Weights of a small mixture-of-experts language model, trained from scratch on English Wikipedia.
Experts: 64 xIELU neurons an expert, 4 picks a token, a sigmoid router, 8 empty slots to pick.
Training: a variant of Adam for the experts, 701M tokens, 5814 steps.
Below are experts of layer 7 (counted from 0) of a mixture-of-experts language model. Rows are named router (the router's row for the expert), up (a neuron's input weights, with its number) and show model dimensions 0-95. Each number is 128 + 32 x the weight over its row's rms, rounded and kept within 0 to 255. Numbers have three digits each.
After each expert's rows: "comes after" lists some tokens at least twice as common just before its tokens as in all text. This comes from a sample of Wikipedia text that the model never trained on. Tokens count by the router's weight.

# expert 4
router:061129212018143142143131156116140104113133116140126118090119119110103137127131131108023144095138067115119149120119103127151148131059130118166072137123124123133082155091152149133123135131131124172119125147067116134130208093175134107105128157147108132171145150155131132166148166159116204077
up12:130128157071123099092172103097144201140111152100131127147108099064111097161105110152114144191180129090109174073122113149133119087132081109117148133160133139123161147118146162116143140122154142176102060159071088052108153124147110202161162106101133169159135201113117170099128133070136141087
up13:221147131181120113151123148098133098107169114099197128130117188072101128112111113171100126135147137101185096152165136125049112137127108130119186163139210070138122152165095098124140128131137066077133114165121139128154139091147106131124067154122105148144136109137088112163139075051132111095
up14:125150178097149191128171140177135068159070103105105111130119161099090107172163110059152151067123111121148160108105159174108069113100132166035154159102143114108142132164177138139169111110115123175153101176150142148132167084133132128133129118107194198117111134134125151096102121179108101093
up15:091175152108170133116136142123108124150102090135162126124087134164122145153115117096088143132123071148103162123155160107212105122091180106103083132160151131058141137024186141133135123137100146159163130206105109124083075097116178070095139134137149096123137121145113166217145136159119118121
up16:187119146112170108111135155144135131139127107171145123100068160140068131154104069161116157117182120147120164105158125111119181142152109054071081154126138065147121170162192117137137154144093150110132128166080147163135074097120154110136084114119181061085180093112144120199084125139106116093
up17:119101108144114154149076151134121140144172127140122123055124154195141133086100101173160145105126091099076160150148106150229124095125074098093092099134133153153104081135144121116120156173149126169048107133131086173107128139134110118153105126135095132079169208118144132153134181155130209143
up18:038150149073149124106107149153161095125138058136130120100087139169098156132137128106127088109101109179071122185135110137155133171156171103198104143111077119174113161149113115153129167148104098165121158141195143148106138071135153131103129099075154116078158146124157094206079137165143155108
up19:099108145149187148127122112147156145150124129127063132140075111138120131113090096119109127130111087146145117191105137085123095118064159167115121117151091183088086123014168109126152066133137120124084088097117195113156124191157099192122106122122121173167126161127146162157096191121144090121
up20:127124173087166151134157138146131099134122154101135121134175220140066132091077102095099127176107164136129129089155119126121127149138091150092117157121092089104154035133177142101152108116111102076106075109038092123108157098155089155097099164182159137126134108143146121145175095109156137061
up21:113083118149129145110155146120092134124057091143152134108132165093119163175118074105138182134153140162127117159174122058143105159157158155118030121110091194117150073109143139143135135060130098161134078106158076115096134120121125100154211118152112128155194098115131168174153127116094101100
up22:107138183132158161110167074121162063094189115110119122135152105197142148150103086144178105095116132161102125117142172041065122162092121086083102135135094138143107116163101110087162124094174130148106138165192135155100129160103121169227073085161132146126113135149102102123132118127116128114
up23:089145151096178141146086168090107166146115143143097103116154102113181156096187161086177135187119151096116154113151104150124067093111133115172178137111123110100114137129115140157146149151175158123158137118100133136114106228146125059119162100153073083148117070113102102158186185065132118147
up24:111092121151105149134085090152193109139143126126152097071134066123124149093158150078103119100081150126134109101132132125157089069095114128089169148107190102112122142075105149148106043090190144136136088119190061172126176140121151112128123134121120184138116125140178080148199131167147112168
up25:098162158144113106168115166102111123150110128173161132146206176121120144118138152109081110081094062067158107124110077169124202097118090118141152135142114096131067119162113126116132148148149075137126170135136071145065130059157073093108099166184134099070147150140149150181163117115149142133
up26:164072105127077144132115148115178168146121153118192134147118153099089066159166126115145114140110092175124158145142122167158139137165132048181120190112131118134113134121141094133106090077121185136182147127184116130082082220115104155148136158113107058157091084126157129149139096084111093128
up27:081116205072094117130138134080138153123131124094181144164123099168152125164097151176162147099099167162141100080119119110060105157161082145148090156124091136144141121139100148147162147120171093125153105130153052090073119175153113133118038096151156140120113161153107094203137136075117132156
comes after: " ", "1", "2", "0", "9", "–"

# expert 29
router:119163157105124148113105158135127131088153154099138148166131136135143126146159057117088121142180120134147140155124140110118135127039106095120102145170166124182128067115130098057199120140207117162080090140087137117129131102131144088119133146063125087148185138097122159238109138150158157110
up46:156108133096163105130155089107134059045120076108090120141141149118146209164158090093099116170157166098114157126146090138162114109124063129109139108125185172151075170114141172137163102136167085157076109126113099131174146084134161158086132144127126141168140132100182139178102127050142140135
up47:119097127137127118063112117150175093147175108147111165169158129143115106158183093153097145147061115092173129097144118167128116092134154060162126109181137130139151085159151177084070085134121127149116126164062125062132104127194138095093124140119221127104124124115113122200082120103093135131
up48:134172148092086099159100142136165111101115138166140180143092115151154069108118170125112132105075167131062132067099115135056126089064117146127151115131121118136135075163125117150185104187140147126122165123082151118126176154217082132172111103120134083121170106114095104186133152171120173160
up49:157148143116137144126142063139134112117137114145051145118129170120163090161119134115107122092099123083148123036148197150142130130071107166102124138121170127130100164109088165140140215144181124140169164154075191164107076097164085134140170105089146117142179176117124160099108146161081114139
up50:134123153102136095112147112149107110138081178112118139135137094145171115135119045138072123123071086108181165151104176105125094178120096170130148067155102146141118084108134128125180091108192059178162082135140068151121112134121120185138154107128032110117069142117135149170151117161127124135
up51:134174138079108135171088111200091078095113143165126157105157148143102180092088102175118158135087105149149095136166097110085177094083167162152090144157181131154100139139154118155132138167126090084058076132121069156136116080154136053119073180108160115131159118120100148148097136114160122119
up52:114098129131133114119094133146179079118142120149134175145166110167110098136114045162129091143106133056081120137178132103141074162161143122156079049084185093174074164128148108168121092152124073130116140140095172168107159158165152141079123131167168081052110134107110111129119145108136136156
up53:132128165146125190162096149154109081064150077123170154115112142111065099131193137104153134194116134125135103064161133165153146063152153145164035115134093142133059146107142165138115069109108139150117139154150091134153079122085163109130093130170184079118128140109094115150121086137141117094
up54:152114132109116101143147095072141106176110119136115135129119090139076136121120106118092132168183114168115134188150127099100130144150068086145123145164146124093166143086210136130150169102120141099126181170135111213103120162129079173125122105138146127095177130076163119173207094148151108040
up55:098167113141143122117125151138183116168113154131129117139135140116184157105165122113131108110150116095113119130125166098116184137061148132135131171122021110131145103124154132089161034077137165150114080133142102127128142074162076166156116070120148132134136128142170184181099212182134114089
up56:144119119112104128167152108115102134109125122137125168158116132142095167125085129164132108123143160133169053077137133101072138142130118140116131201148117123167113128150167110151082193159144095112171066184066042126172146091147086099158141102135228099143124132105087112078163110130096160100
up57:136135121115161177138120059116135124141151126174201108165185177120147165184132120109106118100166120118165081095104127080076103123124096142104132081166097115133158150109114127199167164150159057150118088110106100142130117115147177176135072088092171136166153112095111153129085188095178143104
up58:096137169111104100112113162132083105074074197110175139106133088098121143202130109136085111076107127158071132126165115178192142122134008137162129139118145106146178160121121103093134153122173146090150133151092161109146113129129141096138174165179145132135093126141106130195110166095135130097
up59:110133129074147176106146118142155133142142099141194123111153146144125123114141035103135140118096140119170111126125128053134137100029128123128086166101126065143065160136122103138144129150140092103105151135107093171125142130079119193143159131201157102208144099123098195118119100152159085123
up60:151066144120123092165102150111110142037205155121101149119096098125135120147109108174118101133167171119103071118166137119140152110141135111136143164142120138153127122128136119125095133079137041116062130204085146188097131138110085095113196093123096154114216160147089131129102137091149134144
up61:105120155116143106131093145107145109107190163151093180154209098141153118128091109166113156187114171116130156128119111120112078145122073150095097123062185138153126102157121088114148154211189094120116094171085135128079146094137140071095075143097086128102143135137083150156156108076178150130
comes after: "'", " of", "|", " and", ",", " in"

# expert 9
router:145126149077129116139135157105127056131118142122134211081149152179155110157140120104076157106127116096161171108149145102135106128073093101172143192101129124099136146120149124048111103141171115159109127155083117157119140095116030119167177186103146134073130155114100119165090162170179162117
up28:144181159103109106148078084153143144136142147146136175041120192144173151130068033156127143144134112130124118141177106078080123144106179113143109173090152084130142141104144082153154171183143117056147115125079129164107158149097097129114186172114127120111168093121118106126088140146117147086
up29:141137150107191146146102110091115066134126122098243149107088111153154109158120120137097106143104150120106153116151140058191128115051140134147107137133167121143142101124114164110177145111099087077181116136171092176156140103191095108198130153139192121121104092152118077144160137143102137114
up30:080080126026107107141092138137153113118089123113126145082129092175115125174161131139136109141131173125115100156129162205129149159102161162133118112163086101123102145160067134102187086123154147125126122118141116152094128154094077140188161129132149076196186057137161120137117186153080107114
up31:113137171083129128152138154114141121111124133071197126150140174131116131148155107140114143148103111074109128104109115152167129197091110075090092119140122156143152148099188115176134096167101120100157097187129146145060193117106136200114120086148088078161094094037089122115103154138104183144
up32:157113121108113159148151119156133194124093131132155172128086104087181099064183098108119153084108126161075173082166111098156137107113132117160091170167158115110113092115078053163138152082096153104142109132140135143180084107168130144138067086116153153149088157091097105155105184158127200130
up33:096170159132106089022143087135138084130143126143114170144159049162175130082138072116079098141126143126153090141120100126122124119024080098129098113175097105149145127151158098132149146082132140168135123088054112131174148100137094130179160153149165120147151111177144106127144174116122137115
up34:116115163161076174160140165099118123093102151111177085119145121154137145068165115074126108127153128070124123117131128101158143161095131119109127195126123092132148145117124160106074110157154192119175144139095178125155180122113220131116129166109118134116123166073098107136134109112150246070
up35:126112159115185128119147158127109135114127171141128143142092147142146108092140058113123163094070131124120129178149106134141125085092195112132072096178102104130102117156151134103079100226159159116128086089107130139098112103130086064152190103100201152125140131171119143199100143090116098182
up36:154082106133165143160118182139140093115142109135097144103156136105147159111127150148127135091158083129118161153162131036121118172078163094174177149126104147104125103138134078106075106112131165144118152101132055199122140161167108182168194101082158154092182140136133081119092184137137187116
up37:155159121124157083119130113091134191150213115136072113092166109172052140113080077106065175171127127133167136164110164111176115130095116105172135075142107086163092163110114167139106195152111165122114149083141098180096088176097126136138138125118161094153170109137103170101162132113116104125
up38:103139129114181111158107131108098152124118156146152110129128084103107119116146090108099166101168104158081141141118099183137103106130052209134157178184233052143109136140121129130146087101116146118164120154095142162092123074127102108138092129124178155137193133114113076138114189179127140091
up39:095143124043066085142127136150098158133175128154134105102145174142142110164159112168138159148093117126122108178145118111201125101053183177166157097133146111117130137090102074130138076090139193100149073140125120156050158118154108123113143174151077164112143103121132180145106087155095122148
up40:140127161083107092154028084105130149134088141149145122061183180090100163126088066109165160155075076136140152153101184200140148128174140087142116163106117142169148172153142110106081144102151085126138139135149149104143150079138120109140163075086117158113094154125103117096077148144161126125
up41:133135152051093100104080126168146115054106044129117133168131172162146125143156162140098097099132102128121099163146187193114132108159121187143151152131087118083197125118111082100111148122206146087172105143126135103103145182143095098165105138142161062158140122125127154107130129085148170149
up42:172090123144163089177125106149115110155105123156100088162134076123095154159125119115109146151112148150156174157140149135165170167041086153158097108132118110114080024118154121117124117090189094175064075134134086111123126159141112134154178135119134172130172221159147125107126133140108101135
up43:120104177143149143106075124129060169124094130133204116122143151130086129135146074104135134080150083072082131055153177109128134137124107128074099120090101088121148141141126133138132132206160160106193130108106065159154102095208142164137168132183108168089115142109089149113119142086142153145
comes after: "\n", ".", " |", ")", "==", " ="

# expert 10
router:127096143102116158144123152141126064042134142157136107106177171150107151166106087152103167131166084200161097179141154076135149131103137119118134140118085103140142083110104091088129112107125072162136117157073127096125173090123137167196166093097116129163129120061083171156157152147137191087
up23:112121158119125143127064160174105103047158152124139112119075149160112110098143109155085131169180157152174175205107126119119129139152129155155095118136129066132116162094124092155083139121119136116104098135061134073155190166152118094159158073143144149151138104114092142190058153132104183167
up24:156082136120184175121119116182142089125145129125078138101089160128135087110085129180121179163155120137143131064112118160131095113154068100145109143131107129124161132127153132127122113191126136092023148170080134116158151076118108135091122166045160139113155123064136169046130122151113162129
up25:111128114160096104124192096122138087118152105160142104151104103138109177121109105171123093138142075130140104156175139116127155149143133082110097211145168131133161153054123111116135114121133127143156055109157075118101055122202139158187050116125147139153159133069146088108181167151121110081
up26:143173155139117097120130134064133120065145081166173118086142113125125129121082065083151132127136128070184167163152095057169100148120110115076109123164151109144139152096108132144169069116145106124120097155062181137202188087155147155166142157182098142097156127108163126120128091088099143135
up27:128133139118201121132137192099124110193109142088129146124154106079138154055067065094069163115136143149168078149164115108134160148114103184098134127109163087157097134126107099096133156118138100124033143148142177156167135145090154169126151118068151170163141111103124145170118140079119144083
up28:080085123116100072101105146102151132080098110115105122102082202176128064092134129121107147136128062171094171131113149185118121087123124186124145154175197132104094131141128118165152132208113141084167077102151150146103139133193190157185174112140177126142146117157133111123116137103122113113
up29:127113148111150107118109084078067164115114112160110142115163126125161126146158142156103129092141115116073093004125216159159122178147123113159136121164085190117140199143114139121108062113150113125081100159107157104150068150128146126134161126104139095148126131129083192136103142106187110136
up30:002111102127199153104120173168107116111155078166153118090047118165132113091136150123102143102136111138115195111120176173114124173158135127149124112123121123138148107148139063094075126152112099104150141168107170164111115100145146146140083125110095132155124149098128180159110066185115170129
up31:093154167111119092174145152116147156106115150148189142123084114168133153132170090111115137115095092103130166217135176206155096148073111107152100101120160074131130093076158110083141071163113164142140186157096207111114155119129092147146113134115065146121108134073143167156150103165118118124
up32:118032116111181114155162154157180122121130170105134090101203127127122109142099129131138161154157132133120063163132157160164129155133134098121152102129136051079158085119167077023136133141139158176114122144129143084137118126116114179079142121165173108155151082090121114139123160067146151119
up33:198083113112070130142087104047126134111104170199153172126193072106137159158107067147082172140166125149192195077165141108069144126144114097107106124116174174098081165114146132115123107096113083139102119107123174157119109131130139144163100148103124091129134169126114139124130130165165152103
up34:136136145124117086108136127127091079094135141113173134163218150152134161139147156146082110147041161164065095063124105094137104107122074154143106178134157133104135085134143141085115084139123134117093144178074092144106129131135123133135120138094088170150109093151009155148122163151135145164
up35:077124119106127113178143146091107106117092152150146183161131103186103111180125134111111133122060073112121115107120177139118125093144037133178171201134158133095121166104143120125116152116154133176105121132107102122049081162138090161148178134084108118106122140160141111068147202192116139130
up36:165176117111166132132103127143095127080110116161133154075127125195107089172188100111137166200196123143107121137134177086106134137135104087149128196127161198164141041142122120081124122116085135130161150109134124139124163101090146132120103117079100073147104159101064144101160145161165096096
up37:163117107129129106078113117130137120086156096140115149122140141126153063145063098085149113148112155147237160124125173087154140122138154162145083104200145161212123137063147112152130126084092098091127163158125084075071179131147128172162150099110112133152097106098095131109131142142169176131
up38:131160115118150106183152149172084172114161174137124148132101037132166162111076129142125098126082077118141114129156149136130102110121136126133129097237097143112143097043110135122173121168147120159178141118088118090065109112114146122174150102052154146137144138111123161112159170171184131132
comes after: " of", " in", ".", " on", " to", " at"

# expert 0
router:093099194100121165099092130149150110142098117096132160117122105163113084100109113157068184118109067123083129152142180119159131139131139144169106150098169095115110030115110079093181152119142147205081160100078089153139154121154143094183172145137075130119151156116118161156164162164157142115
up10:091135193127173137146081161114132123109160116131154151139126156096123091057118137180105132150086028140148180141105129171187146099165095111132111134131176127230134127127116151128136101114133131069201123156127108111137087105165093102166151099140142105220138113152083133130116117115117108128
up11:121121162164114182161092116069106141090183093100150121076162121166127130096127106079119158083157141107152164074127183102085133111155123160141101134140164168177066095117122136073146122152131132193121085081152116092131139147146152104171155161103177070205102131124129130091088152168089162147
up12:109120157103138143085146129116127167150149143119164120135098095109149118114069098135111144149129123181097120152156135118157087087121149118166119120135199110121137126093134094152095162165180163143093152107088150165083185086179099085128136196192158147148190069109085147072051109115165114070
up13:071141124118118135090075116148193121098154165155151133055206103144128123099160118138084136177119164111097093122132154150128171127169175113146132110115178135168089117137174124067113117126110142105173061119148079045105160140156126113130126179097141165123087109077123088160187098159108111137
up14:121180167147193132183065093136135083136107128086137107151094128144138110149151146130160155091060137158127186145116217100152127120089092130129120095146130085148146079059119149158136123119089087134187141159090131064149165118209137102170113117123132181123111120160055133110126133142147130124
up15:125129125097161134124028115124115130131123158133135128136163175123074090089175121086137153152164127146069143185095121109109153119070163086155111144161120155103145101099173155101061214125099108115113094171147141186144119076154141131143113167103102160139126206075109148112155089137150103166
up16:128126161145174137058097106115154123081132147123129104123112065180168127108092093160098164119108132115114119072129101152132153210123083106151154137146141078160057125162167086123155156116114147194100159111141172140088179133162135226130082152120088116112150112129126135127065114120174127086
up17:085133135145109090141123124093071138142143123187141173147118171125091119070181111136112137083141107071119066136187101056108135112125140134214136161126160125117100106032195177106101145105162123132130121065140131137146159139141153143076164177174129075141127126105102164121122135108131128156
up18:105167193078076143122089132131114124134160118139179181079183115174104108128093172178126111142091128138124045130188136124178109158141137137098109160079120121124119124147101147092131168121145131139080159107104092206128141150101153143136114065110129097128185117063085097110173152183156114100
up19:098075154148157143121187098134153084090144132184165176086153099134121090151118143143138133133098056136102152165125142094153166077100089169075124105176110071116175150171130176111138137148186132099186066132142131100138116132125155062139062088121152137134120177092122142187137154122110115090
up20:152130122132096135075084141157117106138105127095122126154213140212094099135127105132099226155120072103127100063119142114187088088082148133165087127125116083102159112135137141085221121078144153101150074109140117122159137125161138169124124145151066103137161140143139161152159113150141139107
up21:135110199150168165116105134114128056103114138096172119110211120130142138059142104115164094117122100144144154095082181184158133139069059102080155099171137099079084148140139081134151120147168125140125162138126109120139103077164160131144123101101119142103130152156082091089181185171157151114
up22:087094165094178151111138109155148129107158078132115089126161105157113157073136117166098205140140107148131090118133135110149187121149176101075121137095123139117153115105145121123120161054161093107106153160126101158158104121145151091140102158118112107066154098143134124185233164111037162153
up23:147118148148144135030067116118096150117142134097088113135162162169157100179095075165108139181128144179149153178135152093109109109131100135165081084170193092118131088072140162120098089134114151179169127085096138172157141119161106206141094107083129129139093137151114091165150135130115169119
up24:076078123114135139119162156158112148130109139116135111055153125132088118108068075105107107108137067191163100156152160029166123185140110117161096142090141158163133109090108135069170125178200111108122143123105111173117144146142184145147110168111101141181185154099155106104127147155148145155
up25:144126163127153167113125101121106137161120132141136150061140104147052089135130063090067146097159113082154147194129178144136165152089127135133109133139146118145116057126131159130163057110115117110086124132094090176180090143161145127164168083076166092165179072169148083154151151140087113137
comes after: "1", "0", "2", "9", "|", "8"

# expert 21
router:098131192067119121089142184149142144112103161115099197115150160121138165180161112164067176184122145133159099076159130165119119099090111098121092113126123131140069120100166097124110133130096114172083090110133161061116154151169073155161065134167121107125165123081080169105157139130141172096
up28:143127113057126171180126171169120106114109119215147143103114101131117186127084109173097173150108155128063143114114149081139189104114052096110145116109108124167159092120117082117178154121125122159100093149108169108193159120151088090146129172115150148099147084106107174087152151175089123108
up29:133171124107123091095136120111180126097164136199131203158118100090153109142165122177093150146146104102115088126184122137129080092071065094114127121143148134106103117107096116163077176159127106112069141192117125225125142132164166103098123125131196062103145158137115179141122128132157144119
up30:139078164137139119131102138126129120134148113064122114132149152047107156119110071136159136146090125161152182111206205162130091174107144129132110153140115124147132108144106158067149105097129125134129103104118111242137117151148149130120175131127133100075180120132135118121151205154150166045
up31:105083110060125090100036120115114100060133180125187102157159100085121140131151085120108130103150166155141117130149080100153126112069086092169139132134163163120188117151183126144157122101098141165122105080140179167117162131189130136142107122069187123141116098163113170138120140120094115187
up32:123102179083137113110057157140159075146126158091132145114061178139130091128176140103115191114089133132159095103177102108099171111169109095140106099143139122070100180154135120140098160155135083158132088126070127131115116126138132142219109079166104079145099106115076183112129166151112128186
up33:066144174138169084131145081139159116143114141121067054106153059117152110135120073091069140157162130115130198097131127151077117077127119166162164096130108103120130117184113101144172149121166150204133100168124100154119128065141090163126147106104154127129153137078078125118164106188150117100
up34:162134123098155098105125102130151125116161073121131128100140107123101106092143121147102163143132138154071051175149142107155152147159090142123112102120187140160117104107104141146112142082102162235099076154137122091131202142060145192118130108173107126163168109134116166148168158173153135046
up35:080148137088126113157126129122139135147142152184157160093180117160105131108132142133114158162145110058142068097184130161223077178134161124139131184121159121163111124099138125144066147070128095101156128124136069053160108172178162138123101054152117090116104108097097114123100137132143134087
up36:091134120115181113125092099136104154134124133143123122143130175102129156158111106077092168082153124143132131135167116117051086130046163110153104144197111131145041135151196125126207144134127107164146116128101107111179122094115051127165069165146164108149136104169073141114097140101149108168
up37:108149121144133061055108152107101086155078138101116167106204088161084141136111165154087125150140103152132158098106166096154092063125092110095104142184116063116168110086153135153161197144149099165088127088144158175161161128149164126085129137154156078153134122111112144119167109171100171153
up38:100137124137134147154113140136188139118121155102096120078163119060191146109140135138117152137130147153127113083111145110130192122159107158194117135114153111148117106062150196079164133116131081114056110141107127141116140112143128130077255143173122101123191165093071107099116105144146150107
up39:092110128092089079128126161163106132129125151124141148098079153095178145190053157117133167160123128126151065156151169107188087124135133114093156123144175115159112157084105211113109186132162133189134128124077128090190117137135122081131100109162145124132125149081138132123118100088108218091
up40:098095131091136090117072135177141110120158157116136157078098125143133117112134125178135162193153155184128064087156132127141132119142128152204081091120197114113120045122086102116105115148140133126045066110126116113137082158096111145072126130135137103156184129121136162157147126206170129107
up41:183106166079157107162134139127202089111158135129142162105184130127093077149177098103134127158107129091144138142154147119161139189100163088117086086102183116164064183124122067096158088127124079107078081124145142107067114134152112172148091140092136121117181162123101158095080116155132129179
up42:153069153038098134051139122127141087148087130215116105112122148120121130101143147106137149160109144180087151115165195150140071120146192124160150143120103151148149057147119107122158100068088115163092112133097121124078145153178110177098113167101160108133079143105131078127131120103108094138
up43:092138177122159112070121163148176155029108169129113143134154123195108086088131137184095139137085098166099211079147107138082102081137090104110154104150116151138097038158156114128102109102117156140115099173128124150126126124179112108105129137125168114155170100112126173124188112142164108129
comes after: "\n", ".", " |", ")", ").", " University"

# expert 24
router:147138174092146165106129118150132089099131121170142142093136064133100127140161112133120179088167115115140134166162149129070129170094120110145094149162075094095078080107157103114143111183098162170132099184108157081113168107105082095130088137129158120187139160125066161211171128109129187076
up3:141115123133149125123114114145154126070138136168179147130180106174125109106070172135073145164174085159108090174148090099091186110120071091168082177096107130145167042154139137124170124141125168135150102127153109145113144120075153193146112078092126196131135157127103155147160130079094119076
up4:099125139099144008089140147189131114141123148120166128095142125113097138047131131132083128151108190147135094193127121140125180131090082132112132094110097094127184144131107103090188120088150174188106108148125122158165172104119111191139114138053103132160138115109105099121154165112137095103
up5:103153152085198112114159100121114109145158114109149099135139164129106144120115034135132159165189101058120124181164125078119124130110107117153135086137131071113107140189191147079123133095136081112074126130118120134164157145147103157093104082155112141155236182119117170110164111155123116118
up6:129066138140143075124070146148134101155133114089121121164154080118105123139180149142092170077150153149139129192134176151064169132094069064137105139128125123152154057146137115144114123161118148129150114240088116108118104092142143080112126148096124092142141154153145142185085181103131171090
up7:178142157085120065119145129109184052093113130176099134134162129064108126092180180134065114170175110139105083097130130157080174174171151125119117102138103148154137088070147161095137147186169156115125129112120156154125068075132125161151155145132174064130130125143103162122165158099137095149
up8:159180137129114105094097115137200107092154131134138155112172143199145132047082119114107173151096076139170090079190134110154170121109127125182098167117087127142100126132130081158108051116138149152071114107123124134166139140082118144107154108152103136160183120126109200090083094155143123170
up9:137153162119201115089179107185095119060112108146134127122160103143179172067117127121110168170121102142160079112112152059178194102113176120091111102151084143139100078074090117132147103145148133119138146148148153155094168156089096149099076144133137165131147109099121102155176174126099185090
up10:123166154120106122068097097135114121140154107208110183115125103075183131108123167124134160078127110107162097165118106186119176151136087089122083164143170059141125080142133171094202114120140089124085143157104113126174129114065064124124195134146107152146102166133083123130133132101176127095
up11:110087132132150143150075137098114120159097098149181086127086078150156097126166070098150163171110170168169093107082167143164102134097108199096154174144115087107059122105134138118091144161154185161098068125081169123151136149130143138101116159089083089112143144126121128156159179179185143105
up12:076172131114126159135169155176114146148102114127118133146116109139084088145184047104107172147109144138191161086120167154154104135108166205137090131096119120158151102116201115084127120070128156161084091185120138136090139124123075112117115078127118077146179099111075157104136155085097162163
up13:151107140095157171060173097131143121114151126165121102161110129206142120123162136074137224157194132072203130155137179151133128133158117148127098099144116085164107147143086086107171098114093161135148099169115084079085150119149053103116096146116122127143199120121108123111097107108121105129
up14:146209132131187131102061142138124104123152139131120175092114115135122166170157118125155157022156109138142181129146130074111147096128104186081079116081133170101145105105151118140100152141166078149069153129165117149060126119123070097161123114136192071158169152110111132132167133151124121125
up15:135152154127095115158158101153110138074116119170121179137154126148149120069113122110115110185187077133142190180153128106098159117122159098128111167138201150154113051112132136047118116098109152146087150149120155106068162139089186140119164151156116179071112180109167069134143146128112092103
up16:108081141146188124117129128134103115079166113181141149101144086105118105112129154167101157170119127142196184125164195138083167142147134160099143114137037114179102097095140134146166147144109146112103113170165133138091073090156112161147080107091087101177094127136062131147154195140167117092
up17:146111108129143147171122153126111121170110104192147144147162154094122168104127080125102142130138110122135202125178105088110127111157134146209068122161121047157075104129111083145187116093191168143130194142115142088132127128115134122144128101086045043148092104111151113162087143130125132129
up18:060155102140189122167142131131093086105148063155140105112148155152116143153174109189107141046182104125162152139194084077139130134126137075117116096177141115127099112105130136153192138135127160119123077187060155093087109104123139102130083116130202101147117169119153150163115126116159146156
comes after: " ", "1", " c", " on", " f", " p"

# expert 1
router:102107146034133124120126180099123123145086099159150130061128113161116084117101118173101148087162096190126132122151173081134069146127127146160067155114113146151068111085131144151167134164181146161093148138091095100141120073148116102182170090147129133128182176088090148164147121187130146100
up12:095184143098109143134131077126135166146141123151138108144117131137077183136105095133105124167096158115121161143127103138097154147138129153119087150139075175150118093180183141126115138140114074119111147164056093116120151006133161122219172138059129105106110111113155064154138160146142172121
up13:095098188114171144126126110191085162121120089134120146025126124141112111106122135179094161125194060109147097194142164108162133170152164111140136099108067164145064110108138127157130168107120114113108143111144117121141140093108142080220144146135117143110148157112128096084147101066145167103
up14:116079113106180055106100142118127127126101097095135097156164130131176114169106138126122136119075158125124110116143161087133120165151169108054136147155086145165134061061125169085145147117142142153118136158056130136156172071157126093159100127164173133118155171127124148178161070095149127038
up15:140136182122051116130057158102145165134175148168128102125118188155159102121060145106146120139114156134200094142148112104143118099143107145142110113102134085169085153086070173147112145116139090154165134157127117133121108132096076105177143188170150073164144097152031168147096121142110125145
up16:082078101133129150103117132151142122088139176160114085106098080088112127151144119152096152130145125168119125130116184118182110183136135065122106106138130156177189163094198135125155103160152155127102095103102163174139120130089047118145108069152130041174180132095134170149097160131146182119
up17:103146111123080101087167070093079150106167156098101112088154112188121159093139074138124125136174096073174117133079161130091097179139117126163160122162093117144126178137187144113156127174155124176118091173151097147157121107134122162171153107178128124162117162068086114179118108093122162053
up18:093134164089044131103115166145114151114177133110151118088131130106150109148120082157112129120097105161167094172197157125152137117146104117172132146113107145141179072123104176122101049119159121187180078133102126163105150144144120124204106122139140081103117072123062154139174082079096162127
up19:091151096087081112149046160199113167130091181151152144146191151051109120146100109048098160140126106115159074126087100090128157108099131132060176135092119136156092142125115164125174141136121120173093120105100088124097165124148121155159120172143144116162124154083162141106166120122122189115
up20:129091157103169092078131147099152179094106104142108135133174137166206125156086085144111162114115137165117144070119145091128170156092166115111055093218124133109106092142178107101134149140164092184132136165051063154134091114154159084156107141123162130085117160151099129102154111108147139120
up21:153122124125141096124110117098117095141103126155120113106079140154162196159130119157075114087105134100067084176168111117141106121130203176135178114123132173129144075103205142144180055114164120151098174145130074185138088082135110112201104145131120166096131107136110190146151103166103142127
up22:102120126091077072094137154121103144091124098163156122148095131104064096159188106188150167134128137155133132071133141088139083154073114093100145144106108106133170159124162183112188113069142155133069100142173116116129146169071145151174083085139189127162153108110095126191140168170113130126
up23:080131159088071104123157120116076162084111150161102175128126066232112113092173134154097117095127088112164107120116153181109128107136128118109112153124170133164105176127159173142147115159154159137149119143125081080087116143137134156165100078102187087124163104089100107196141166139186126087
up24:156067145108123117101080113155076158142152146165101151110131172112116112192168111092127164144156174140122171130125139190123163136157048090146096139191064123110080148145101121120122102138083110165112107141083050147102110078099111192184161148139100145132121162118154154190107142142109134161
up25:125109142111217132141076133106103111143115127122149126074137154192113115067102151106119124139117158143183108133114156191158085158099126186140166164165127106096162101114158131160111107128113110106121142139081049220155108077105157107073085099154125165143150127139100111107101184102183134099
up26:081099185071142138139134167118135197121094157128194097085180119187138104087103094114107108068160136144079134194164131106114125148134174123117137134130147158109090130106127099101120185123127179062079106147146076159134116085170139110172122095140152142094126086128098089193144126175108154153
up27:095048138101115094077112100097153149116075125206146133172130133155164096153134107134149127119086131189105131070181143100204109142131146107113076158133151117153079109110163123104155129099128128176179114144099092183113100091128082148088152104118129090060086164160128137155162190150131143116
comes after: "0", "9", "2", "1", "8", "5"